From a checkpoint of a small mixture-of-experts model trained on Wikipedia.
Size: 8 layers, width 160, vocabulary 8192, 35.9M parameters.
Experts: 24 experts in each of 8 layers, 352 GeGLU neurons an expert, 1 pick a token, a softmax router.
Training: a variant of Muon for the experts, 456M tokens, 3476 steps.
Below are experts of layer 5 (counted from 0) of a mixture-of-experts language model. Rows are named router (the router's row for the expert), down (a neuron's output weights, with its number) and show model dimensions 0-159. Each number is 128 + 32 x the weight over its row's rms, rounded and kept within 0 to 255. Numbers have three digits each.
Before each expert's rows: a language model's description of what the expert responds to; "comes before" lists some tokens at least twice as common just after its tokens as in all text. This comes from a sample of Wikipedia text that the model never trained on. Tokens count by the router's weight.

# expert 7
It responds to: Digits in statistics
comes before: "0", ".", "%", "9", "5", ")"
router:164133121209115178132159163131138124108132105121104191147149104154155102118120134109110167104184114209136109195129156169128121136128157188114116069139123130093195112104189158060130116136116126075145116129100119109111123185132066101122146104101137115159154138081155070133057121133085118148117108138121157171141079155129161071070149198154116116092100109156054099155144096139102143128131121157181079200158131095132120156134100122115170091136189133108121093140066171166165157128149115
down0:170142160178122167129150154164138145144129134157180176172077120111094113156091138124155114107106138127132151143086111125089137131095172079137154082095092098132141103090209129134151110165104208072107171156091133167106054072127127101130079099098161173126188156115134116162147142126180150115181060114164085078133134154111136113140165085127171115089170159142122057137098142147146105125131138132129139055130121089108150111082141177127107141121101149085165165162151133060106046098166135
down1:161191139113119176161105140078056109145157145061105144134151175175161197150139135140170119174124119096115074147132101120116132125155122120180128042130104147140104185148142071099125127129180132122093168095116112066138097127187119131118146133163135132167120174162165199106144113155129138092097168163111080134098126132132125086160144138114151133220186168141193112119162169140124185136164148141100091102094145164141131031104135108149168153116154136117161129130148097145079087167147113
down2:139087140117145122143144077152131075106109112114055106076119148083126106159094086155158118173116110149136110107027111140163133105083144077142079128113118117084119120117129095139142187155112151079128146149085098138079103126164168103190098129157081165140097090136103136103185150129196100084062090072108087111125178173158108158148175105109046145164134146114114141111076115130107201112147140110160092129133081057132133132116132092131128153170143160142143160119082064172135156115107138
down3:082156140144130117178151168137128186135090086133186156151110136092134126154131202121067085124108142080133133144177077088133164145151139167181155096128159165094131120165127206136108080089139141161120113100080134115177092154077128107066165084089129149100151096092176077106113173100114160117150105113127143126139205119144135100188157140159127103149123074052155155073145077183159156080176165148115109122140135153124168150105143166139168194137112125134146113148131108158178127077135137
down4:097138079125129133094155099140171096122126118120097153110168144112141120129153172014132149097148122151151150107025158176118150095155169152081157156104114136090179118133156169096103109133147111122133111151106096152123099113148100100041163147121146138158108135064109140083144149132064149175131150158157141125105097115145107094155129149152126091117158123084167125171119121163151142138163189104135183161111127112105096193146134110065097082091112120086184161163184102046144198146120100
down5:128129122146157180148154147131089136134180065138149139098089113154105070132080089109156129063105111127149127125147125124154181131094105170070155176161087100128077143110082145117131145137139080105148129148124147135175106192193117150190140182089052116148121104085118118067137071170111188169137108123098140167161145116088152170091133175143157082121139094079124152099053171068148106144109134160123164176122106096114137158123100134135122086087145163127130148090079208150084116119097137
down6:098097076145154060113143075083109073138164151132135130122128117144125150114148102211152152097166123124134170146138101121146130115133095185040157132111200158108108148133119150198096118120032130181139200156139118119099091162080110208124066115089141152144151135165060136131136158114093127130143165155090170125088108152111090113138107128098097161092163098160204127108103153155154131128129138167094111100117131180161078183119107162123119143155151096148160152174121120078111121123103161
down7:123091141147148067175120104083140149124140151107100076138124176075190122127058167101141170170089108122171090077132126121182097098168122124144134119056107138112166135112135149123150155130113189126182069113178074078159167188096103191121201120094197135088159151123078175086155131167103101182127118082140144116154086091125121158128120089108127151128120136145141150064131106139119133155128139092170107130084090131123105142125097180092169126096172138140131127197130125113124190145142077
down8:134157117122125173114147122118108124166147128151138143140174128153121048147130114149136086170128112151160114220153131152083064109149162114107105157086172125140115107143144180139177131105081124134160073132104160143075093080145134145076127099123107196155125152125128161159147186119125187105120175176162150161139132082101174125078153138123107134127138106125098117165141114181186168173079143206211085114135161150098169113088188111163144192097074150129111155135132127081188115121099096
down9:155186112152171171180121119125170119158107084106157092173105156161124092150099149105137146129050140135126116146151137094163167134093112072195140126080097056126159109081124147155084097064130121133163060141110132115084081157168100129076166161099136109105130148120141119127126124142094147128108145153128095089153149128129182115187150161108154051157106094138054124071088126122146144144090161073095024109116133141109124138130135155062149119171173160120088137101159159184099133114146115
down10:164152176122149140142086157150134123093153100183081147108137150117119113137128119180134128120077115148096150120137110176150116158129126125087116133081114129130142150103132140073147071125158107130138202118161157142138171127116163159116116114125119091098165101168054112167085109143135178119058130111083101172119175239128124138154114086116104177185128096173051090098096172118068097160128139090127084200079073140096154190172124103142122111149160115070164114133120100120125157191120100
down11:108122071175139156137160105139088143064139196178092107162105229162159138178128147055112188098114102126125137111175129144158106131132150137103156110116083111143137147098134159132142123124168206121099112118223088167095114160066099171134120144177197129153126137098143088099126158123112067106121088098084104165150166124066129119117179144131130118152160111118149120120107091169160106080095151114107137122160070122162163167125130092125149119112115112092103149164148155067194139126163097
down12:095211131125128140122165100083080079125174095127137148135130116202138100192091128087144109137093104143141128117062162143090160134064131133174145180117119084084168145104124146149111187173127098193139164093144140136130140089118149110175131175199084085071162142146123120078188107128172109114195106167120144159137105105101072145144162165094156113130129118122128170133138124161127161095145127143161168105062156126056123105127147107190110167147123113157132113085073177146158081125159135
down13:193095165063136135118147122066050151210146120105172102151120111156098095079081079159102116104109143138129119076110087116162112120119101070136100139108142078174153148129087108135085142132136150085159149183131132114125161113091164117126113143166093132166099090193104099092066137085139151142160110143079092131077158147138123129115128112123147150130106103168122070095155199207130066106116170075114152120088126156147158122080082134147099160109116134106155148111131088088136161050142163
down14:089135199144147150172148155101136089140129102191158163149167158123137073151172101097160065151092101103130133135106135201180113097099133136110115178156106150151159127162171092161072133108156173116098181139135104120125134171106116130122110209063149138141108151116129088128120133124093137120119141143197102141060063140170102182147157106135088136143084134118106167151101157132142140088105097087146141103106150091143123186100116178058083077152167177090084124106124133099112195080160154
down15:134121117138089147133087165152114088104135135124170064089091154137126099111101155091144175086124160113113097102161170129104080099088200163106112026119102164203074138162134156105134124164155099166154174102126091146121075112092147129144135150096117111123184065112080139083157131114124112126136099185094112069118108173116141133197105126162114109155150117122169086104048166144129062102120188122080146177126077126154100117127167168132133175170125138151158119140122176113167183135125127
down16:106136172141096132103168166107132137125160150118119158110213212142157147062124159140164139146110142127127167157131166149155060155099087171159110141159152138105103133095128126135158121167097138149130122054062167074125184133178101083143134129154121167165045090139087091228096098111104110107109127101115168164120120104124078061154179135154090122120142141199100100119159103156096125117123123145152186147141119133139155104080063162145154126139127100096162075154146109140157129113080136
down17:146126085180197086197153131077105172119105141156155076149113143167108135148144178112099080071121124078154110130135167168078126192135167163158133092083174148083175138140136087093129145123138103099179117107106181112162096126149050117114125099131076070150145089129129125112124128124115111115112122133134176103099181109175199090114148184156121110175155150085158109107114126181090171123173153106105138130124144149147161112141135083102166105130183194152159113072143111130046111142107110
down18:089175056080134102216154108144142137109121112195161168123153058123156133121101125139105064165139157048118083138094144120143155159123093118149107091110071155101118103188093182147149176194128135171147090139133127138124131122169115094141163080153055166142116100142143127054137122124061105146086102077127126088120141078097131091128152133154114098065149127145116134109149146082115114130128113163152129080143145168150160128174159126117128122130083130128182066076153146096182160155138158
down19:083121123134146145118124149119220163075124079143125155080127136168174161131173090111116134097124117101138043094105131137088154148132146116114118131144122176106125117144160130133158074155181138122173103037052129134158118181166052109133108188068142151112081134106201137065145139143115135084110147162197144154099150104165091135133064128122160149176082190172141087147158161076164147088085094142125119103112119159170151105148138127139095116149139147155111143104159097130148164098118119
down20:145116089114089159178153103174106147123154159142113142190111117132190146140115189132145128149147108157143123102099125121163152128091115150118136114209080057123091126135130148108089161156128154095112155143097111191142127103071178120192119132128096144173127204147114124171110119081103178105145091134159121171132142127121127241162111190106146148145093106162151098178184113145144094173194089180189107137152106113160128104173175140114098168123077140157123066087120079121142141140129138
down21:113067143093155141084149105133081119120016123108150132112152114127107081153119123122123106129121149118139082115126170161127167152109119138139117100124164149098124123078120116112104117131108144098133195151151129158181146137122097139144089193093215138164109072171090154075153079077077159134191117102178189164192158087140142140124100154128161154069135147143125112125123151113075167084066185148111152109149122193176129105186115096132126127155105172113142118130198123150077095139126174
down22:069130141153142165105093079143100126115107159151102097095093086137148121112095195126143139109136149076086124139114138143047140111133158103126079097088141144187147110208108133148059064137121058190185142128099092099182148133131127108178114141179107148112126135142119091128168196094152140103099118194131209124160109154145155139173100083114120111095141109156150131085149162119093145117124173122083159178067131088095143081131099119117096097090123115133074093172200128158146129142134129
down23:076120143147197140112130081078140136111102116159132118121165146105147211134165120187115140073159130115106126138118144127152124148190101130071079106162152155142092109159139156134082115204160080152081197112133138098130158103128142105071077072181126167158145056159158113123150128105106096115089091128116134139126135109147168057142128080170182166112140115140114103146162080193142103116122146177137152129174135051064144163129120117107101116140140112150131181147169111090118163127066081
down24:178134108141162150183128112131115125114111147135151116109143136199117107231122134128094194127149117142154125077105154128139142074137105123062182143169128165073122128112106077144096158076109153100085053145150153156074197166190133161158133131119126088189150084113159100160124154119173139110135144143110164137180180160110111139125134157150137098088199148106087059088154091110070110166162126087147107091163142055129156139134105100132127151103117154121140134080159162145146138089176121
down25:178133126131093117137129164155189101050148195191123146141158121119140123115132187109090055119129144123126138174117096101159109135178143150158108132111069130095160122144137149103201106062127124104106133067108134102124133154126127070081089123158147093123141123131145163099093148168131176126107188121095030134121120157142169135210125103166091133069115175150112160103094183105086166163150128144093118209121104120165122125108107145127139099101141129144162085068172124162126116172091166
down26:138157108137151157166155163140118111145155086125175084162113134061120105120097069101132111089146164173150119100132130166145125106094120177154079120143079103116175129124161163160158149091139180106096158101235172113142153131143095060120125101116101134156062120132103121110087082167120132140087085089122114140051173160140180109106147141148129079093092134138172094089123112105196064169146125116176098142151197165163116079078122117123191112120119148171137110097086073146137128148105143

# expert 21
It responds to: Sentence periods and headings
comes before: " The", " He", " In", "5", "0", "6"
router:104153119115114110141056131137071140142080178154109164133098167093144111102103090127052086168117118188163185116113126101057110133054140125153144115087119151113134115150166141130100149076128086145103149152125194134136132046107109132100177125160104114131111149152112152149126156124138142090160083148145143111129108149109189146138155168141129161163123111067073120181133089103073083143170158179142121130159131160123101078130129077203109140120219140061092146126092151124135177114143071
down0:121110073145060092098104033134111159161131144120120137141086129183136161140136128117060121066074125109157153161139170170086056143110129045129134087171086121154130108173138110047098122164121138097129147127068103047126128132136129110115182105139102078145085094064152133108139174169121163111114110141105105147080108145142141143096153108121115153147118105122077109132094139195112136097159131106140142096066126174156112100142180095106184142143147101114114157152097168149160124190151166
down1:172108116161122125101150153139115090127119110165124147163147138151139123149184132215118115114130130193100138142135101132145073097157108096127098087091180107177106128110118213147104135156166125116097203132153147140102108047101100153147136105131096130136154129171120184165110133125107089173144183178120170104162144128167100167133115116096075053134175199123170073109071183131062155140150112187122200143085125135071141132063090124126123121146146106088095151123121164145132115156161117
down2:155173095165134079116079131098043116105105106181176052105148171135166137148115083199133158089123085077153098067157095107171142044116115069115092143115148062106101113095131191166135140092132101190109097126153140059071176106179096179108116107117186136133128122146177108116137105124103123096119134098074078152175127145134128128090140112089131121139171153148136141152129138114099135175156109177138089109090153130081112151105096111112142149157144101120138152077109110132067116116122148
down3:133096173161153174112191160163132140087135102088054109147128120099118099067159087154093160089103086202154130173091133185114160150105109115070147092165148106188160080091088141115139142142170125079117086140094121164149084134119152165170139172182128162140164102148181124182112148109131120174148159146121149094089132133155109125131159062117150130146147161179120139162143138112089121083118120137093100117179107112161124144088045175163129141063108088160129163121186130107139080181110138
down4:145121165092162105125139189177098152168160136150034134121112126090138140095127146154157130149159161125104078123116120102138094160135037151154160191083173127147116166147139152169129136105181166091111151129069151068122122147092120178111110110105105103092067081117175102103107121109123187147099135137129102097119111080147152171215130140107083148093173114146126159049089140092153137102176173124095168165116117089111143115095101101093145137127188068126148141145098114192110137130116178
down5:137125096135169088103147144150154197074118149128093132087118151151105110131119044133128135105074127134162106135112066184161164098155132185145172163133088128081140104159122090108140109133151177136194144096093116150064103140203097120129111116131139143155101113183062145122121102122119152148125128141163181071183198153121095115143073136126098106140067150122140159130120131085117123136163171153127161093090117093169095148050073166156084128080145126161121185104166167122180158122095090
down6:155154114132076169077105092128072107175162093135120108103168079132107069131096073152126126110095091131155112109161196137109151176110121122129160106136132127116093114096120138126060119065090208146103107147112077081091083126167149079140157118112152127109184100118128144179116117173146054176146098137062141100124089120106100141093127165094077091119119170119127179157095116134097116128145145097088161140160206116130146090082104152115089090117117092127117100161087092197138188158103168
down7:110156113159110189117097154134100120104173203080089139152181136129131092134183187154131089137080147177131085102081086207122183133050118096123134181123151144115155104162190108091077185136162173151115121165170149104141173187086140158107086116148089102078095165084110106150145110170161078124142090158145102157115168141111136142192176177127122104151118115098087122103165151128126134143110112154146166078135130141101154201088119170106158132152167126159087104102147144111108118140133150
down8:083146114122159096135097171061084071128081091152119123082118149073132084152131119127089104076099170143155160092126162144160095130097163101095159158177094129134155183133151120077131141148119128084156191094163086100141159181086154090141148123178114157147145122108136135097112162140144111130178147164170202129150176139130174088098145056113158120145166116151062113165110169134146136166136094104098142174125159145076148162182184072142094132177102098069180118170122137119109123156171159
down9:122139171124068082187164142181112086117165133135144085192120108131112137120035126173104122182106153156146137102066093110150096115132105063171115110064125095098112132111103155099194167108137115081121129127165120200147169120142107136135134089157058132135155190190167123081118119062153139105111114153164122114140160136138132084115124147157158158108148072143153113170109147114177092078117143101172119151199111106109111124136114127186121140133177168075080155105149164107146173160149141
down10:072125158152104150151073099124063192127122114082169139110177131096099165141112169155150132127116101158121117136151111089171147088125094164125102163080142114158132145085165117184094136117074119144127094084160155106182089098096099112127160156128125108144197076123142151122157137122102133157165135087183151142102149170042141084109151198164156144051143153108129195162052108126127135182039097120116108143126087134101124070114104138101198170108138143085150108131149104125110131143118110
down11:184162102091127107137164114156157099109110161125117131121139140102152188178118137165158157111101169070125130126195114106133113118174164110133090101125113104145108106175096143166182195151177150128129135107163103133141137159176162087077104106100139115092101078102154162133079072129071088110115116111084154116114081094099152140110086093127129157137140173118067137152090129152120160157148010118148130147145117205087139143084219142120101127129121092125152131078167143093172127057103109
down12:136124171127131113154146086121129133127116173134109051109175099136136156131109110136147099131134177185136080079169206136177115193140053128080138162134116152101118109104133112130188147104160108135109140094130113113121103137085157175140145162152126153137104149128146083099152113173155170165133105132146110139120137119151193006141102104106188177188066121145074116111150117090131105095114091110090085097141180177123101104144134172079142143159204175121108104114124140054120111104110132
down13:208134098127153161137151160141146157128058107149125105079180161180141127180122113106074131094140138150191098101118093083120054124151106145129112040154158171097177130137091095152117151090089134136180097097170152163088137138157144135137142124091171100130189134144105109137154150111115109109073198084093174114097119082090130163085139143171119096172135122124105145104112119205088144200126122124122121089077098112141100160111164137139132163123071146133132086136099123182079139179172129
down14:144102055137131109089158163131024121104096142121146122061137205158134117130113107146169124110139129090102140144121124129112067107208144167143072131112120123176111150165165109165182164161130108159126113122073081143164213174168111115103072133071134123135090141122127091158134112050156143137105143164064183142169132127125098115134116149127114142124161138134065090101094118171112100130111124181116122124083138098157107132146143110111195076141136151165205151098179138116138119083128153
down15:111101092106132132138059160113107163100141091151090123116166134121164143131032171161148166133098102126174088114168130159093134110142146136175116142122173124145095108121156116110109154099169150101120158102134130157101108204177152060133174136129110125166154147174088099156106086111133190132156151107106144136147139202100191101097126138136085095121125078145153138137124092135134215076138109082119114110112097088119122132179115084098068075208157126147132123118119118165143154151031072
down16:147113153152127088171116118193086119106180077121159130137114123205163155171156133104160182098088152118062154103149137130133113105123078177089123146102092137171145144110141072164129143191118135181136083098112083130099124163095058049103142170049126074106105092140132113110130125081124131114115149167159165071147079135103107109139164150166108133123111099106152092071129101123175119093168134109078124087121096086084140082123157111162131149126107107154146155116133228109145157177110136
down17:090123092142106129159121158115157137145201139097098203129110105167134133171137158153141107158148133155092118073082129118133111114137181181127126106166143126151135069120107045151053113161144130102128120080160153121079113204166136082114145105078139195134162128154137150111107115101138156091130112095159150154176085132120077158167069173169165163186133114090109131102096148138104122121163169111161181170149158098165215108125161136143070139143187121106143138160136090061104145098137154
down18:179116125085105070125142149138128192133179080163103103177153123113146138111195107184156150168134106116109108137111165099081100107190109123120123097136173113173083093130124120085125115088131216163189153136217126194085155123147130131132127128062174126125136147133165148146145080124099086164139171110151160110140038136129179143165091154124119065088157190168115147137122135096072104089125093118162139085136118135135144121185121107142083110108143109120104162150082150149110090126098081
down19:094136203154152131123148073162168123187089113200171106132134146158118138094122142112153128179182157119172093152139197210072115130094106152127101162100179142132121168145111150116172143082093118148113084131119205094180114113128150128090128173154136163137138141218120100156144093109088165183126108102107090131125114130102138134140146116141114151070117091159109037101115161119202139149133118114092136125147185119181125127190138152150136099145140130101149116155124106099083189075134113
down20:130106141139112095101108126071147111133151207142069135152135090123150111113140085121105150132136170101099170138213145099110129169113146126105152077129159092131088127087121126086109122098150125106098119110155183150159119102185155159077135118097132114142049164085141151147159126113113136078093143161147128131135207152228060068115179110109108103170186078119112084156142116112145130155122176071119150080155117175088143167149172122161096154120079150109091085103144139129165168181089116
down21:124140133140118174099154143162143108103134118154137090130158155154159147113088115039131125207106175125148086140130154132100087101097132159139140080123141120128138171066087142132144113138069186138072161121109149155122074171169160180175171180108126107090122130105156139166135110090146148128153063118116093131195097077138156083047135141099034069160132106126123116147128143178114136134126121159132109084132140120093119153101119151162154083085096117162163221116176100126122114165178161
down22:113125099088159131167124135128110077167122125126136084158144129187124141198109032169139132174167149104178127031135098122164131100133127127141148144143111197091143099020086131104191122117177157134099168103164196136088202156155146117131146150089145113124132169153070121126105147123103085148120102196152120206102085118137135098139131165124157119175114153093148103100168097157123097116076148153115158149131189081115140125114141119155170103096148146128144130070143134123094128110122116
down23:175143111100077148124184106119078137166111120115155128164158137122112122142115119109165142030091093137168130094111144090150127152146153156195157187121188096074109069163146121136071121105154084077113151176125082147142151110114094090125127090138132111132130144115173110096166114067089121150095125131107097080102172126112079114130165121065121108113065141142126145130040144125121106078097166076126131140145156129111192127106099067146133154141045167110073171136180138124143092081103136
down24:159182184106138159085169178092107085144108144092123126077116174110124133112175139146100072125151108097122132125083128198107073158096137113186093083157153075133159116119171151105180081127132129173198122111126141058137073139142139088132145109101185110157170148135150185042120117146136119134084133188057128146123152102101131151113100133155136207120107103116143132121088140109189158141084128082104159194157145144169127135114094142079077138101090111110118106098121117101146127082115173
down25:121084143130110086118153159131135156119167162202136146146113157146084194122080157134117122134148169129087146064105151147199147135142099114087143085149150127185128149109114197179133104186115135113101100044103093128068106142116090094100117149120129102131091160083125058048140123164080135169035156134149149131108123166126101070135137108109129130151141103092108123145087163058132140111145115135140202120136138110160122141169134179104195142110086135128112177135144115121138121135200169
down26:143125090089128134161126102177113149130146173066144091105142120075157133159100154128117192134148159111142155191099210117063148047157075101113118119118096114108081144140153212238107100117100090139130128182095077137125124146114116138161108131151084127085155106091124095073143134086164135150135138134103118126070155066111109156126150189129176168116132165167126152159116118117139159094142149146165082127172109129105124096089135176223153113123100119083142144102125100123128102099115102

# expert 22
It responds to: Digits and G
comes before: "0", " |", "1", "–", "2", "."
router:215108136110142161132212147121096120118159100205128145126072162102133126135148190104081121158136104090098129157124136182154163134104162148085151128119061135083148071168192125141094140132108116141164115146105120122120130135232044106077140129138095080144161161109169114138106064166135129155146124143110144113161124134190149127113109095168103139126156219090121072113158083120118134102180091077134134124173129138088098153127114069141123139136180156115109104112131154153136130120176091
down0:074158136119146143096119119115112161163139148111131124142128116111123108149150172172124149122054145169085098172149116109117129150131103108107108161138105171078116092123119038112125165120095144122146184147136144175135112122153175158124118168178124171182133111131158142165155126149120140162112112151110145171088170123141061153103150064129105126094090161069065165192116168156140140173120155152069143169137134180075138087079139080186126063122136152078141223105065117119102161136061116
down1:103166163157106089185147140139206100153152151144092131143132137128117118137075143140154163161109110149125116171120159121114127183164206124149078095151124114079096124162075146137125127142175105090185101068155101033132132143056165157141186121130124204133112117171152173142194108101122143149085162120140112084144152145161111093193142170137116094095187111125147081151122081169071141155085129103117128193128088152132173177164113142180149125144115118086143138141120158100077126120148105
down2:132150076095102111138102159125146151185110147168118114171185103106163105088129115135123085148155109151086192120147055127124139116123102076132129103124167183133079127149142201096124161194130138097139095110160084107147093196186055067165127117119156094115178135081152136130156101124127106089084120140175119091132173110206115119113107156173138122120127153131137144138137107056170147198127150144100133090175121177125063119078138116116127134138128176114160127094103154053102147090168160
down3:144119204177201051073163126135100168155125115159132209166111132094127122141109166165086145122139132165152129121100139164122082140116160133145073107128120151149151072167076108158088162147129139114105136140114157118088186067159139118130134092145117203163139117147180119114176123140172133094134145127120114129144133110172058176182204148151107139102126124134172088086110153132100132079127148129171157159208165111096100112126141146130085151060174192138136129138107122100130077134160085
down4:191101116123122127120187118149109133114147122133178070204131149170130119095217148146096166149093164103123085153110094125169153189148167129103170132137097145146140121113113132129082159114077095111077100098115101170100189059124124145128110189206153158122133129135126112116151111138175111137158185119151104076168093100108174118132077137096108184109123131026130116092125094153101089170086099106077132063152129144104115129124150118125116141106118110171119143084180123180107150095165082
down5:159095165152088136081116137218127072163084116134117140101103162101125116094149107154148152147121141125178075142100144172121102155143119120169126161186034101132125161100131119145135044191136128130154076121122126130170101095127152112129111127160117106081135177160130124118151099085161163144131147128156084091115109139158142100170167103140144158183150175128204183136177188191090175139073184158104152139099089088145145110107116113128112116151214160105095101113103124160138139156093087
down6:099118138088122148160154107171081178163159176073132109088141150178112178081091118132157127158071128148129133187096135102070116193154105080139107149166150122180125129142097109106138057100118120169078120119155140118093078113072199137144166156159136159176147134084100157147122139122078115133217152181116133148138123171157143154149108172146139143093092135087116174120129186123148141095140177187101115096179128141088125141121109089055087127174176094132083093113110166109099132150156109
down7:117124116102129101104133142044137151102168085151111091143137122108126114142105173177116113132082113074178134117130153093119111152091125165158155125176078170130139142145155105234162175096160106119075121141127105152105122129065173119138085172143092136106174110072120135113138101125147135163157085100217150145141118137129130152131068158118144123088131073160091158056148087143116194128145117094101200161192131114157125115085152172151091107069093141086151077109155159192121134123122109
down8:165113167140115146155082051129186144170155117088131120139085154152114110117150093183134167157175131152106127146184187098163148133144160117093128106101120162129146162155140096236092108187168128114119098146111136137112098137154086159121164120148060168051088182106120118108113091150111133187104129130131170120125127122119121089090162105106032108125152084191122153124163114143140153090188119191117123132164131101052116103113094136133142128172101140095122085139142122163085160070112099
down9:130097175142106124066158137106076070100133133141106090130182135064139113134149130157090104178096072097107152155127137163086089130102155134088152175108083054125202139160148101144169083096160194119089145124144100128113164127127139058152122115098177112100102124067112111139112154110057131137144073095125105150054076104130159118152124153112196157137133153092117121186119140110109111092054106157124069110111129160102192093107143094128139136124153161153106162134075173102085120123114152
down10:106097077140140176079111109104083070096186106107129116132116152063110150199136144105057165157107107083103120043111111097122105150102143201160110173125087145245177164113144159079077152141081116092126130110133169158105180150126156162172092119165131111124116135099156186093096156134108136150090151113119173131125163131109103119093102124158101084115131090095122135108115157078144127092151113131151110128175155166108148165179112080162163119158137127144102101097116148140072126081143084
down11:123121123124092105095167109155164188078153165144117104174072143110149156172163155136103076113164131131104146155098166183115130178118086122127066099150108142147133152130098057160105145199101166141157099050122140094149115140096141152095188149084096105119107114117179149117147102164094111128090185115122124168132129136183115160110081128166107123133169139076058103174132118095113129147181120120174073113157157080172140164107111063164117175159149185144131149100104135182138139152189176
down12:090077090121074151053151077084173114168107142076140097132123137193133149127132107151133141100158093091117146167172167071136114163118121149174082026153095133170123157135107136188180137097166133119162125127144125060113175168154193117133149086144134159154047117123097120105130101138085133142082112153103074104159143129096087138153120143092102142142116158120125090125118117077122117054203140121105145110142116113166139123136137197200158134140119073175104123146177126151154147133121119
down13:166147135160150056166120124132117136112101128077145114125099140137155194123076088137098144137153117104182130127150091127093037136099136136136214161071097112098128082164183169176152146086149142134080118050117142140127170191134161114080121118112175050107117096092153134113140160098169164160112122122126106125128108138150141129154189110064109129211094144053080173094111144141121098157039126139151158139106111128105086148136135118127163100114092167140092141133146119164111100149138142
down14:125112106119128170138147078111171123165118126058176070183154055143152130093119156134169152126075105187107146137088145112155142127143164098119125156168136183143089117179176163159122131122135119140104104108114104193115123162099117132097130104129164144119120032099092187127173156112129055113079162093130117141042206085120156090139170169112139172167126109114117145119112155183162153113078095127129124114101134144166169183093084170101180127107117083118103122156107153183154130141154125
down15:087110157125120134163168152128125103110152155097137095110162167086156147117121084166109144145169132145138107114130120140100159146125128234105082157122166182147120167127110146122073117070114128115204138146117140184111129084164119136107101131116116130163081120105111121094135149129169131122110129118106171149141165205108138107113140063154126103132157157037148132138206136121129172140132133057139070111081136125178051098034171120123126165178155135103049119165139119168105176157154142
down16:144129115132167203100066113138160103163100126097144138088100132077084120117131116113063137097137146165156084137074183165191151109100125116084148127167107177089107121124081146140083138117143160140152127111104140098073128150065141079119175079118112115062124105049106081155133133065154112122156136098105115168119129148148142078131144086127163142195133057114056102121153064125189059096145119192128069112115098110129138119155121157138167140166117103117144176184138130127124120103134149
down17:131054158176128141172070122148159122122199179153165148169110155103145143105149133101132152108129089118135208125165154109088075089161140141165105153161141138125151144085127099113150081108124099162143138102080173133177100139108104190125081164125132117126133158063076115075116087112119165148142125134173121116093133150122085114087182160130114120152105205086107093134093139054139181152070122104138131166136130184106135172099117101166140099151094175137123120161196169086073183132103099
down18:079106108130123138114138082068081109126103146118161117157162163117089131144171117114033131093150101170129134140102126139167063111117147147172141092154162122076081138140127159114107124120061139153138097215144157140086128187128144169131067139130084126156151103090076132112102195095099177158180094090128101158134127143105157123114185179097110161104128121130140150145145093080108087133176107161076094135143172120137073125148073113127117138053140123163139096183104139123154077214138148
down19:101149092135184193184102161177116146136137100085143161156165155118118131131121156150106123128096154170143112177142161097135126097079162101127134146138111119154130146147099144152082149076192124117190164100198112069098082143147101177139157150141168098093117128085097115184139077120115165119088170064127132140126092176072119170164102180126161163098170181086099185112154127101147113145116063101181105132092144113167144105127062143120153124169141087179089091134101091172166095089111108
down20:157094152119107150202124160071164109145115099150140124148127131112142094104151132130151127098158037122155114103178161121169086129106114134147069173160105071116084181146115093079134117090132171162125098160127110111146130095105090141154103148139142171142135184168155087134150156104107087157181102152101071103161141129138131128208045131170169110114147132172101136178121156112117120117113086123136133093137110180174077183107118154119202081134092130147214093140169105152168163184124149
down21:110145156144148173122079141090164130127163134172091112119155125127139142069142135118131127135087074165154155139162191120129157090167116156177124129166160151129121152118135171170092105101128106153134218130135150129216104151148057087118176133091112182128116105116135095162153198090102096128078080107181145145160115112108110134162125093136183078101141077183058106123052154151134159175142133095077133169154151113066126152141122141152130186138087145121081123148159175128142081180150110
down22:150089080158067114131150159132157083135161084098149112201120163169093125140143164124174163107133083119107120099099137148153113147086160077122121145154140128131071087125111094121166171103137092151091211142144141094093177158141128148118116135176094119131149131092106114130158163223091177159108093154161167112091126143141112120119205131124172164097115064158161160118120122112143108159181102123126136129167144119132166133117154163142161140118160120064052060107115151193113120095215091
down23:164096150147091150118106124134151139136190137156140133115158055144127105203130134153131113109139140109135119182070086139105166082101184164139079087106117181122147145069067075136174090109097120155103093053132110097131125123097133074116201148159124156056180138145108138132077140177134151156126106144188125143132183149106126200137158202088113132068114092117056143140116098121139127124179167130127163116167116102141182112146136160132153163114079088147152108116130151125087092083097122
down24:147133147098057108108142103143086107175156176190093157157112166125136146137148157097126122084095096128107150131148127133150129122139105136155190143138074154087159075149144144092094098095117116138148154180161069108128147087139084149156101100119133080095131138064165143134191131124141191104166117150099124136139178182084170170155190138124102091126120109181138088055117132139137151160115124136147129139118164057070144123118219120097137079085184120191111126072128115134051112112172134
down25:107138131088080127096193193173129050126137180136100098134079033172117100100144144120073172150141147064108115162116141121114129078169137119172132078132085146200089138151141164085156178089077125136147125143068132194117108142166155154120117125127151091111155122151127101110146135112132139154159115155203126166084151162122110139130138106203092126168154166126115151155127118150111097158146114102205167139176135098159173124144201083137142105117107110121164161110100110153119195127120121
down26:123094117013164137128155191176150139061079164073143174097127113129203104117149158133147143126147113138097100114097062076084129146147127094109137176135113136168086144162107088109123133197157089145097119112088067158127081121087083124073165051115102177165136147165112132120118051101108118151131124095153186128127183125107097119127108107092132136137097122095137149109106184163132129112119150099104100128102105185147119089147153095122127058132078177146133106128133154168160116147100114